Weights of a small mixture-of-experts language model, trained from scratch on English Wikipedia.
Size: 11 layers, vocabulary 11272, 109M parameters.
Experts: 128 experts in each of 10 layers, 64 SwiGLU neurons an expert, 8 picks a token.
Training: a variant of Adam for the experts, 709M tokens.
Below are experts of layer 7 (counted from 0) of a mixture-of-experts language model. Rows are named router (the router's row for the expert) and show model dimensions 0-95. Each number is 500 + 25 x the weight over its row's rms, rounded and kept within 0 to 999. Numbers have three digits each.
After each expert's rows: a language model's description of what the expert responds to. This comes from a sample of Wikipedia text that the model never trained on.

# expert 52
router:541496465495469526538514478483479484512536550474516508500489499496495463495510507502493509501521506470505453514486473493493481510506532503481481499490527473547502479455520512519476495484518522508520468515582543496532515496487487534493517528511493478476493497542503534460495542519484520494
Sentence-ending periods, closing parentheses and quotes, and combined marks like ." and )., plus some years and word endings.

# expert 19
router:501490480486524527510468496469507506533524500548475519492466490542466461449514550480463502496507515474493498515497492474468485532515553486496489485501496442525523546503512520474528482495490537486484510488507520546532525458477480509486500548507467510485488466516479519491491531494509456513
Country and region names and years after in, such as Ireland, California, 1993, 2015; also in order and in addition, and mid-word pieces.

# expert 32
router:497469528529503510509501477495480487523489485506522481557507534493480538505507518468475508540514515516481486468518537465501538541533527498491512483447511521513492526469505493481496457490484496531512497513500542502533513439462522465489519513492454501495489474494478519491478517504498488527
Pipe separators in tables, especially track lists and results, and interior word pieces like enlight-en-ment, specim-en, pel-v-ic.

# expert 30
router:537496491473568538539513504477481497565485534466513482543515480519484501492511546480497475536523523505469483512534490482498564570498503542493484490476533497510534502517474478455497499482491492502498490526531509503536517450467524533487542495483504534520452487532466516483469536501499517506
Line breaks, bullets and field labels in infoboxes and lists, such as Time zone, UTC, Conservation status:, Years:, Died, plus "lived" in short-lived.

# expert 51
router:516499466488524500513511489473492519520495524541512482518467517518485479474483530458503514499561508508467519530514520476497478518544513519483527488462539466520501499468513515517515443470528504497511484461518511502525494442499514469501520515490483535489488486516490512511509554527526503496
The preposition by in passive phrases, plus middle and ending pieces of foreign surnames such as -os, -ys, -ez, -sky.

# expert 34
router:494496471521528515485460516507465528514504517523541483523424448511437462489535515470500473546487478473470474506471473479490487498471525491477486500489537453512503524503513519489507456534504454516513472515500507504541540477495528485467522512482500507484502486522517492527505536519489479506
Country and position codes in sports tables (GER, BRA, QB), single capital letters, in and to, and line breaks ending table rows.

# expert 61
router:519469549489517518504520481490469509507470569488504471527499539449469511478514528491479512534513501526493468516512519504496511503488498475528464520487529489533521522504506479507509472466501487528500463506542512476533478504517493516467536539499512504483454487491467570483513569551501489536
Taxonomy and biology words in species articles, such as Genus, species, -idae, Phylum, Conservation status, and descriptive nouns like pattern.

# expert 17
router:503496466473534514484521492493463444526533554497529484484471498494492484476498501497461480504517489472502490509510540487410524540543481517489510555495529466541526500494545488479497477503513514505487458511520544483524519488493524514476509539488462487508476503522497522492497521542503479528
Final pieces of place, team and surnames (Panath-ina-ikos, -ville, -ski, -ia), country names like India, Japan, and the pronoun it.

# expert 4
router:480500474501540510511475492491472483494512507497537484524476493528503506498518580495492545519496504504494495482517509472421526555554539498506492504458504484529479530496526501531500457492522491491522497508547510515555503460522492522501507544457477509522467485502479509476505518531507469524
US state and county names and political-party words, plus other name fragments after a comma, such as Ohio, Washington, Republican.

# expert 2
router:557499483514521509529483493505488495523522533534536524534494483467475510498548525517481504500512489460534521507516489483442528547547536513491491539458485463509525475501505498515509478519501483547521527509519495494534487518487520504469472522483515516458480508542488503527550556503527526515
Digits, signs, dashes and slashes inside numeric data such as year ranges, scores, stats and tables, e.g. 2012–13, .181/.325, -6.00.

# expert 23
router:492486496522550508481467511509453539496486512486531517538515507506494510458530516482482523532529505490457444507509510490433502505526501506485488449478488458516523542521493517501507475536495494485511437490496547503494498468508488491512565576506498477447490470506489490485488509490470511460
Second pieces of words right after a capital initial (B-ark-ha, T-eth-yan), plus adjectives like National, World, Grand, International.

# expert 43
router:518523541479460541548487445493505481501539541515483503517475505502461514458490502527468475474509519533469518515531438511469560495552525504457507480475551457494518475512534503515459511474541488475492501506518498498538516503514524502472530533503455511501472490519477558454487524536504489520
Middle pieces of personal and place names, such as Sel-k-irk, Pl-anc-k, Str-ath-more, Clarke; also line breaks and table cells.

# expert 36
router:504511493483502541475476475472451467508488525511495490505490519487470498445563521510468482497502523494489505497506511525505518529487528478482522533452513488499523513492483526494491441452497522566517468493530516527525504465464490492468505509481520466475464504479495494435514478524477492500
Prepositions such as of, in, to, into, between and de linking noun phrases, e.g. Round of 16, species in the family, Croix de Guerre.

# expert 29
router:512504517489542533515503458486469489530528517537497495509486494456502490485521512510495497516528458512505474500517536466449510549494513448508486506462550479546545548432501554550478479464508488504482461483506513467515506469513486504474501536493521491487468502523455521516480546507468515517
Middle stems of technical, medical and chemical words before -ic or -ical endings, such as anat-om-ic, asym-met-ric, phys, psych.

# expert 60
router:504509497487492570492474475496484490526498594536467509528495519497483469517505479489488508518498498482502464489516526479489506549537521462482465514503533440535509535509495549526500474458497520571513472489514500473504500484509498521484520524527540477448453502511495491474503499485524520495
Function words and verb or adjective endings in technical and descriptive prose, such as used, using, -ability, -ible, omitted, angulated.

# expert 28
router:581502495495502487545490462513477465537482509517535491490498522469485542503473497481477524516479504490485493458505490509458524501507485509501509507474494486465523511473503516516511530453472517513525496483501549479508464463523477487511522504480506491416491500508487528482492540500471518510
Opening word pieces of less common words, often after re, de or ex, such as ex, dr, refer, and pieces inside names.

# expert 54
router:544535507524531524533502508499459486519516538490510499528474501460506486461497524505499495521526523504484452470472479503490533549561554492495475503476487490568515511447522537503508488518526507514481489484545537490482476501505491510489538515538495519504473509496520499505514471490506519524
Plural suffixes and final pieces of nouns such as -s, -es, -ers, -ions, -ings, plus "they", "people" and "yourself".

# expert 8
router:494479486491540530532471458491456482506501533448529521525477496516478497511578514483512495520514516531532502487522472480499496508519467463503472530499529497519501487455509474524479488494503477547492507499518549532547508475460465494492542571537474473451490470524481525488511524558461492537
Line breaks, opening quotes and parentheses, slashes in URLs, and first word pieces of names right after headings or newlines, e.g. "Southern, Find-lay.

# expert 15
router:505481517504531507532485465487472489515500551522500490537519492489483474486497490494502475526526540502490475477465533486465554509546530509512517487484530465539520535491508494509499495516531527537498465490515535485472465464492522444511504540467487482523501481529484514518472562513515440489
Auxiliaries and function words in running prose, such as was, had been, were, not, to, a, mostly after a pronoun or subject.

# expert 63
router:498517475501528505486502499470463477526494507502530487494478508501486450476503559468457492490493511526496490470510503489462530498478519515485495537491549503555510534522491509500493496454505506514492466512524509508548478463480523485504498523486488470497467444554453577462520539521529494508
Country and event words in sports results and species listings, such as United States, Olympics, Championships, IUCN, plus pipes closing table rows.

# expert 56
router:545478519487509544504483456502494470511505498519522486550494524489464490481551497507506506498511495508485481488508474489480525500500500484479514512464512502522485493457514495483482439534495496502490497477528548503557506457497458494504492500475479513449485455497468521494507526489519443526
The word there, and nouns like film, story and book, in reviews and plot text, plus odd mid-name pieces such as Wy-cle-f.

# expert 18
router:544515496484484521535489474493499482479497536524528508518457476509486524469507560484466514522503524511503476517540481513453550517466534506473512509491501490485524516454538499476486472483517517501497482524536518471508526464484509514525513554490478493483506478520495555503500550476516465480
Line breaks, field labels and role nouns in biography infoboxes and lead sentences, such as Position:, Died:, politician, footballer, screenwriter.

# expert 3
router:486497516507552556512518469473453528526493531477547476534492526525508475477546501509461487502521522541494489504499475509464489500580522501506518543492489473525503512518525505519521502476486508499530508510518482492558532500472505503456478540535501476512507516507510522452506547498500515498
Full stops ending sentences before a new line or The/He, plus capital letters starting names in lists, such as E, F, D, G.

# expert 1
router:511501499501548515490468460480490458529477551460521523521478486506490468437541527473473459504514558523469468481478483475406538532503505495500488517492519454491556516467517524502510481491503503479481469482523519502518504433503518523500523515480497509470502491547466536522491535533513498522
Commas, mostly within sentences and lists, plus biography verbs after he/He such as spent, returned, began, became.

# expert 11
router:494491479543548509462479468501459503504528517492525543524455480486464485485514533459492496495505492539476506495520503478466528502529513511478488497502509519553517519479501488542489509470474513497493556516531505501499477505527458515465519535444509460505473466521472514467538513479507442508
Leading hyphens of bulleted list lines, plus first names and capitalized words starting list items or titles, such as Chris, William, Best.

# expert 45
router:524477529486535531513508438480443531519524493489541516493437512532489506469503540488459519497474540549506481508498506499425504511544519504505476540465503472524494527507483510530497495516499504517464469499493511493546552471489496472490526477499476475460490497519478522488511511487500496497
First pieces of non-English names, often Arabic, Cyrillic, Turkish or Greek, such as Al-Ad, Ş, Apoll, Cyrillic letters, usually after a hyphen or capital.

# expert 49
router:567472483479537483520517495488512477530501488474545493544460475495472463437499512499498485496505520509508490498495504494509502478541503537507526513477541466505502520493501514540500466455514499500519447484476511517555501483461538519518559515479508473513475501506447518512503539471471512496
First piece of a word after a line break, pipe or coordinates, such as Gl-ossary, W-ishaw, Re-eve; common capital letters and consonant clusters.

# expert 7
router:529524497511517503497479496452478475526510522534526508501444492477477497501534526504449517492536497492465456498547511509457547521551515492497459512500492475596496520507495515560478480475480483486499491500541532495534504484518501499475504511481506508496495473537460528507507529496472459517
Pipes, scores and dashes in sports stat tables, plus mid-name pieces in names and places, such as Dway-ne, Mus-k-egon, Line-back-ers.

# expert 14
router:515494514496508502494474494479478489530490458480520517506482525481459506455494521500471462492475509505517500514477519471493494473519532450482511500454506434502515543487485515467487452451485519519529492485481518499494513467500491497482528508486529473488467518527514540474482514509508474513
Prepositions and conjunctions that open a subordinate phrase, such as after, when, during, because, and of, from, with following nouns like part, murder.

# expert 25
router:520491515532520500495483462501482513547519503524537527514490528491510540508520494500479487520511529508487464498567538512426524521511499479504506482457503467520548488518485510545478488532469502503492524488505507506529469446482515496500554500494491469447512518541501541466516501476430485529
Word-opening pieces and prefixes that begin compounds, such as un, dis, out, up, counter, long, re; often capital-initial name fragments.

# expert 26
router:487506470473500492494491445486485478530503527503543552543490517474479473464505538497489529548500506505468500491496485551427514497549512506497497492473554503531525495505514467494515476512516483490445478482537549508532489465497507508509531546464514471461427494502489508491511502503545496515
Object pronouns and nouns ending a phrase, such as him, them, back, home and closing quotes, plus mid-name pieces like Sl-ack and P-uke.

# expert 27
router:520497440495513538519503515468483489535547507498505497554489506499445494462482543470505493511483503494493463489489463485487503531532527508493496511498520468536502506475496548474516473484503531482468456498530561534506482473491510525498522510488503499539476453501496506482480508513487499547
Common nouns and final word pieces after the, a, his, before of or punctuation, such as age, season, group, album, way.

# expert 48
router:515482512484529532525523480481440468518479535493504472527449523470474487486518497506476499507510488497467464500527503490417491490490510500515464511492520502525520519505492493507526482459495508494531457531517499474543476505530474553471508514511515522477467491475482552524502539515506488525
Taxon names and suffixes in biology infoboxes and descriptions, such as Order: Diptera, Araneae, -idae, -aceae, Genus, species, panicles.

# expert 37
router:547503502483483547529482488496486488498506535504528487529496498513483478456486512441513516538501471511472510458535498494481539503499535498520485507542482493506527477516532514491473481497532473512508444511557519478511510469465508493515482523493497478501521490530452485473502486469506499492
Articles the, a, an after prepositions, plus award phrasing such as Best Performance by a, Distinguished, Nominated, Legion of Merit with three.

# expert 58
router:517512452529519516514463494509465440518520492502500524489486503494470507471505555456436482502523504466514484486499502498452533520526512526489500520505510476519523498508523505515522491504522500498495444492520532485548519470498484506498498525475467497494498493518522513463490525510494482501
Place names and name endings after in or a comma, like York, London, -ville, -ton, and recent years like 2010.

# expert 33
router:492477512495520532525467457465474504480499536520524465481474480512475492481492507512485493499513480549493499533486483496416516506533529498463453503478570472504516515489520492507477467526470525494471472501485493521514537476486552479473505555508466505513427489522486516527479504479517489473
Final pieces of compound proper names and institution nouns, such as -wood, -burg, -sky, -mouth, School, Railway, Parliament.

# expert 16
router:500499488517511547516488503542467458526560532501496492536505508511470486493473524499492477505533515499516513472505512493465561489515523519499483480486528460542518541479492524504508498473510458529477496512535512479495512471500504506473541524497518478501463471536455515462521501513493483526
Past participles and descriptive verbs after was or is, such as built, located, known, plus markdown table separator rows.

# expert 62
router:486512491515528500534497511487501520515505492485506479500448494530499518485545511441517513507506514527490450508509484524447514518522545497518465491474539465512543500517484487474500423472501495498526493515510475521551491482545535528486495550475470511469507531544497544509503498478485501486
The preposition In/in, especially opening sentences, plus byte pieces of Chinese, Japanese and Arabic text, and name pieces like G-i-ovanni.

# expert 5
router:512489510512502501502461491501496478477539560513537496479467515450506534505506502478482493522525507515488475514516548521437512510515563494518457581484520480516496514480527504510506479490479477533462536467486519529535491474458519492508503511489471520477471520487467505503523516480533513497
Numbers, scores, blank spaces and short entries inside wiki table cells, such as 0, 11, Win, votes, ±%.

# expert 10
router:525469492497517508505498482505482461485540516505510509505443534491493457484490514496499505519495537517496496496483475513418472526558465492491491513494519468514486507470484514503500469477516534571489472511541548528526516452509483472500469519480480452479529478505461521489485573493503483509
Word pieces inside longer words, often after a stem, as in Brit-t-any, emanc-ip-ation, prot, plus hyphens; often in political text.

# expert 12
router:522521478502476513457489509499487500503487523489545510568455502508487492511486522447512518557471528538485454522496503483448508526528540503510499480480530453489550505474480525526441463497515444509484515468528484491524482475490503456497513485517447510455530496499451540497532530504505427543
Opening letters or short first pieces of words and foreign names, such as re-, B, sub, Nept-, Kahaani, Barletta.

# expert 9
router:496498528498542519470484518506509456488511539493514483539489486531486499465530532473496481532471481530459455492501476485495503536495518523495486525518517449517530540488499478480500445544501529483463471511526548509544530482491529502509550518479465493485454509500489486471541501499492462488
Institutional nouns and acronyms after a capital or name start, such as University, Association, ISBN, with letters inside abbreviations like ZX, ESPN.

# expert 50
router:504503465472492535499471463489486475517503535483499479493460497504497497463527524493508513529556502510525467519497482466497505488531545518473512526478529475515500512487497560508492414456467520508514474489519490483538480427495509517469531507487485472458472496533476545486485506526511516499
Commas, and, &, vs, and prepositions like in, of, on that join items or attach place and topic phrases in running prose.

# expert 22
router:511505479481539507515518461531485484511499540481560492522467504477465475475528527498477518526506477483526470520488510504431527547530512533508490535473501474536533551533491517505518423510477504476506507543512484538566484489505517519458514539492523500497460483502467533502481529510511481522
Coordinate pieces (N, W, minute and second numbers), compass words like north and south, and area units like sq mi and km.

# expert 41
router:542484531485527488532459494475506475499508505473499545566515511510477490474493528481510516528507515470475482495502492529439558514522489494501483484495508487512525507510518513499499512498461503506500514480499546482521490473523497510538550536516476473478464507547444519487534519491500479525
Abstract nouns and participles after the, to or not, plus inner word pieces, such as death, protection, registered, term, so.

# expert 20
router:512518538496495510537498479491487466504482547490530509522459465489453505511467532470481519514566517487477511510475499541445536491519524519474509473465589472513464496478523493495519504502472503536526468459464507489519479467495546502464474524469491502472459489514452532498490538499508513498
Vote counts, percentages and words like Votes and elected in election result tables, plus mid-name word pieces such as ich, um and Greek bytes.

# expert 6
router:552449485467549498515497432506497486483524507475504524517479512526493478499492505506483501499485513526481504514482459514451485514500548470512469555486529443504533514490474509490505460481517538523519466498553555488524521455522500512479527575511537520469472488557509531477478523497507478510
Word pieces and function words in texts on ancient, medieval and royal history and art, such as Visigoths, pontifical, BC, century.

# expert 0
router:505505527505540519502480475483483474508494514483481496524440500481485512432499542436465516497517494504486449484525505529494539534538542498473493482480520474488537521521485505518500495467453513518511499491485540484510507474484509492480523499474507497505483509515475548468502501556494508475
Pipe separators and dashes between numeric cells in sports, election and discography tables, plus "No." and "=" in abbreviation keys.

# expert 59
router:539485474483478508496487507492468492527491526481537457542481518500459473449493514491477496510493512479501452482498508510514522542544542545470501499484521484518519540495475518508476455474475514501505463480523522489535483436511513479491501545467526469513494466533443461485469525491489514504
Articles, possessives, prepositions and modals in running prose, such as the, to, a, his, its, would.

# expert 39
router:487485517490533486516470465490479503533517513505538478516435514503467500441474513482498493539505497501487502524517505511457505526556525469514475538522497476506504512513509500500502445509483478497483473497536504509537518505469540505485532544507510492465468529535492538466535526503491504459
Inner pieces of Eastern European place and person names with diacritics, such as š, ž, č, Slov, plus line breaks in tables.

# expert 55
router:553490477485506540493529479511475480481536517496537483532504507521478478472485550490478520496490524537504461484489502526515481564491533506499524477504517488500490513475517509486494440465502518510487501485532532520544510494502471511492502508457508481460514487510431513471489483479506508498
The, this, these, its, his after prepositions, before first, same, new, century; plus possessive 's and pieces such as 20-th, d-em-olished.

# expert 57
router:505497520473542515503469503470481466562484535512513497510451505468477507460498555503452513530543518465468498501530502466470524525518521483499464507481536480522524525512504510476515472527510475516488471498583506486535505510465492498491515484475512507482520465522469546522485510506541487495
Stat and results words in sports and tables, such as scored, round, point, win, 3rd, yards, cm, plus table pipes beside numbers.

# expert 38
router:536499495474488513505511492494467503548508543450480503492473519504502495483538558510515484534530529490473498488501534467499481531535552518469508493462539491524498494527487526541481506514492519571510467496512504509499500447461533522508499526476507467446522483545501552508476537471501472524
Colons, semicolons and dashes after field labels in lists and infoboxes, e.g. Order:, Fate:, plus linking words like was, as, including.

# expert 24
router:471537474490519539477511462504466484549543509494478496492432512502432468496514520511469503526489496498512469479492485493442508529518562517501471514505514500515482522460535526500504440486505517474491470535509518526514455490501500505513542509499504471522468478521486547501505511522466466504
Word pieces of Spanish, Portuguese and Italian names and places, plus country codes like ESP and ARG, as in Enrique, Íñigo, García.

# expert 21
router:512486461534525509501493482509452454527522535469540484523487493493489486518537543482486446517517491536500502485518501476473530489531541504470488507543491454532512536520512481518456503466485487520495501526514516478520511457504465522474539538486451468463531518516482507495521525448521483516
List dashes, table pipes, heading equals signs, and sentence-opening The, plus naming verbs like titled, renamed, called, appointed.

# expert 47
router:505470490479533487527500468482491478500548530484526519537446470501481511447509570507520493499495526520481495495517491529442523510512507485494498514477519460477539523442525501505514484502521506508494464500536495496543484464511499517480534514495493493505483484507489536508478541476470493487
Biography openings and infobox data: decimal points in heights, birth dates, nationality codes like USA, AUS, and roles like politician, footballer.

# expert 31
router:491507461540493541524529492497480480521474562473490477505457551468492481475481505467502487549533485471508499497499484534457522529525510534525490518521508433545508489478518549490510491505502487534518464498524545549508511480538513521497525522484488517500476461527470509520489528482514513515
Word-final suffixes such as ing, ation, ics, ology, age, er, and field nouns like music, design, art, business, research.

# expert 42
router:530486475498526517494472467518476456520481494501531489563482511496479507433529518501495498512537494495514506485533486486426524529501521500511485504460531491523517515492502501521479420497482478487484512463495528506535487460488490519516499513508447487465478473490492509503530525492505474520
First capital letters or pieces of names and titles of games, songs, films and albums, often after a quote mark or "the", like DS, Jupiter.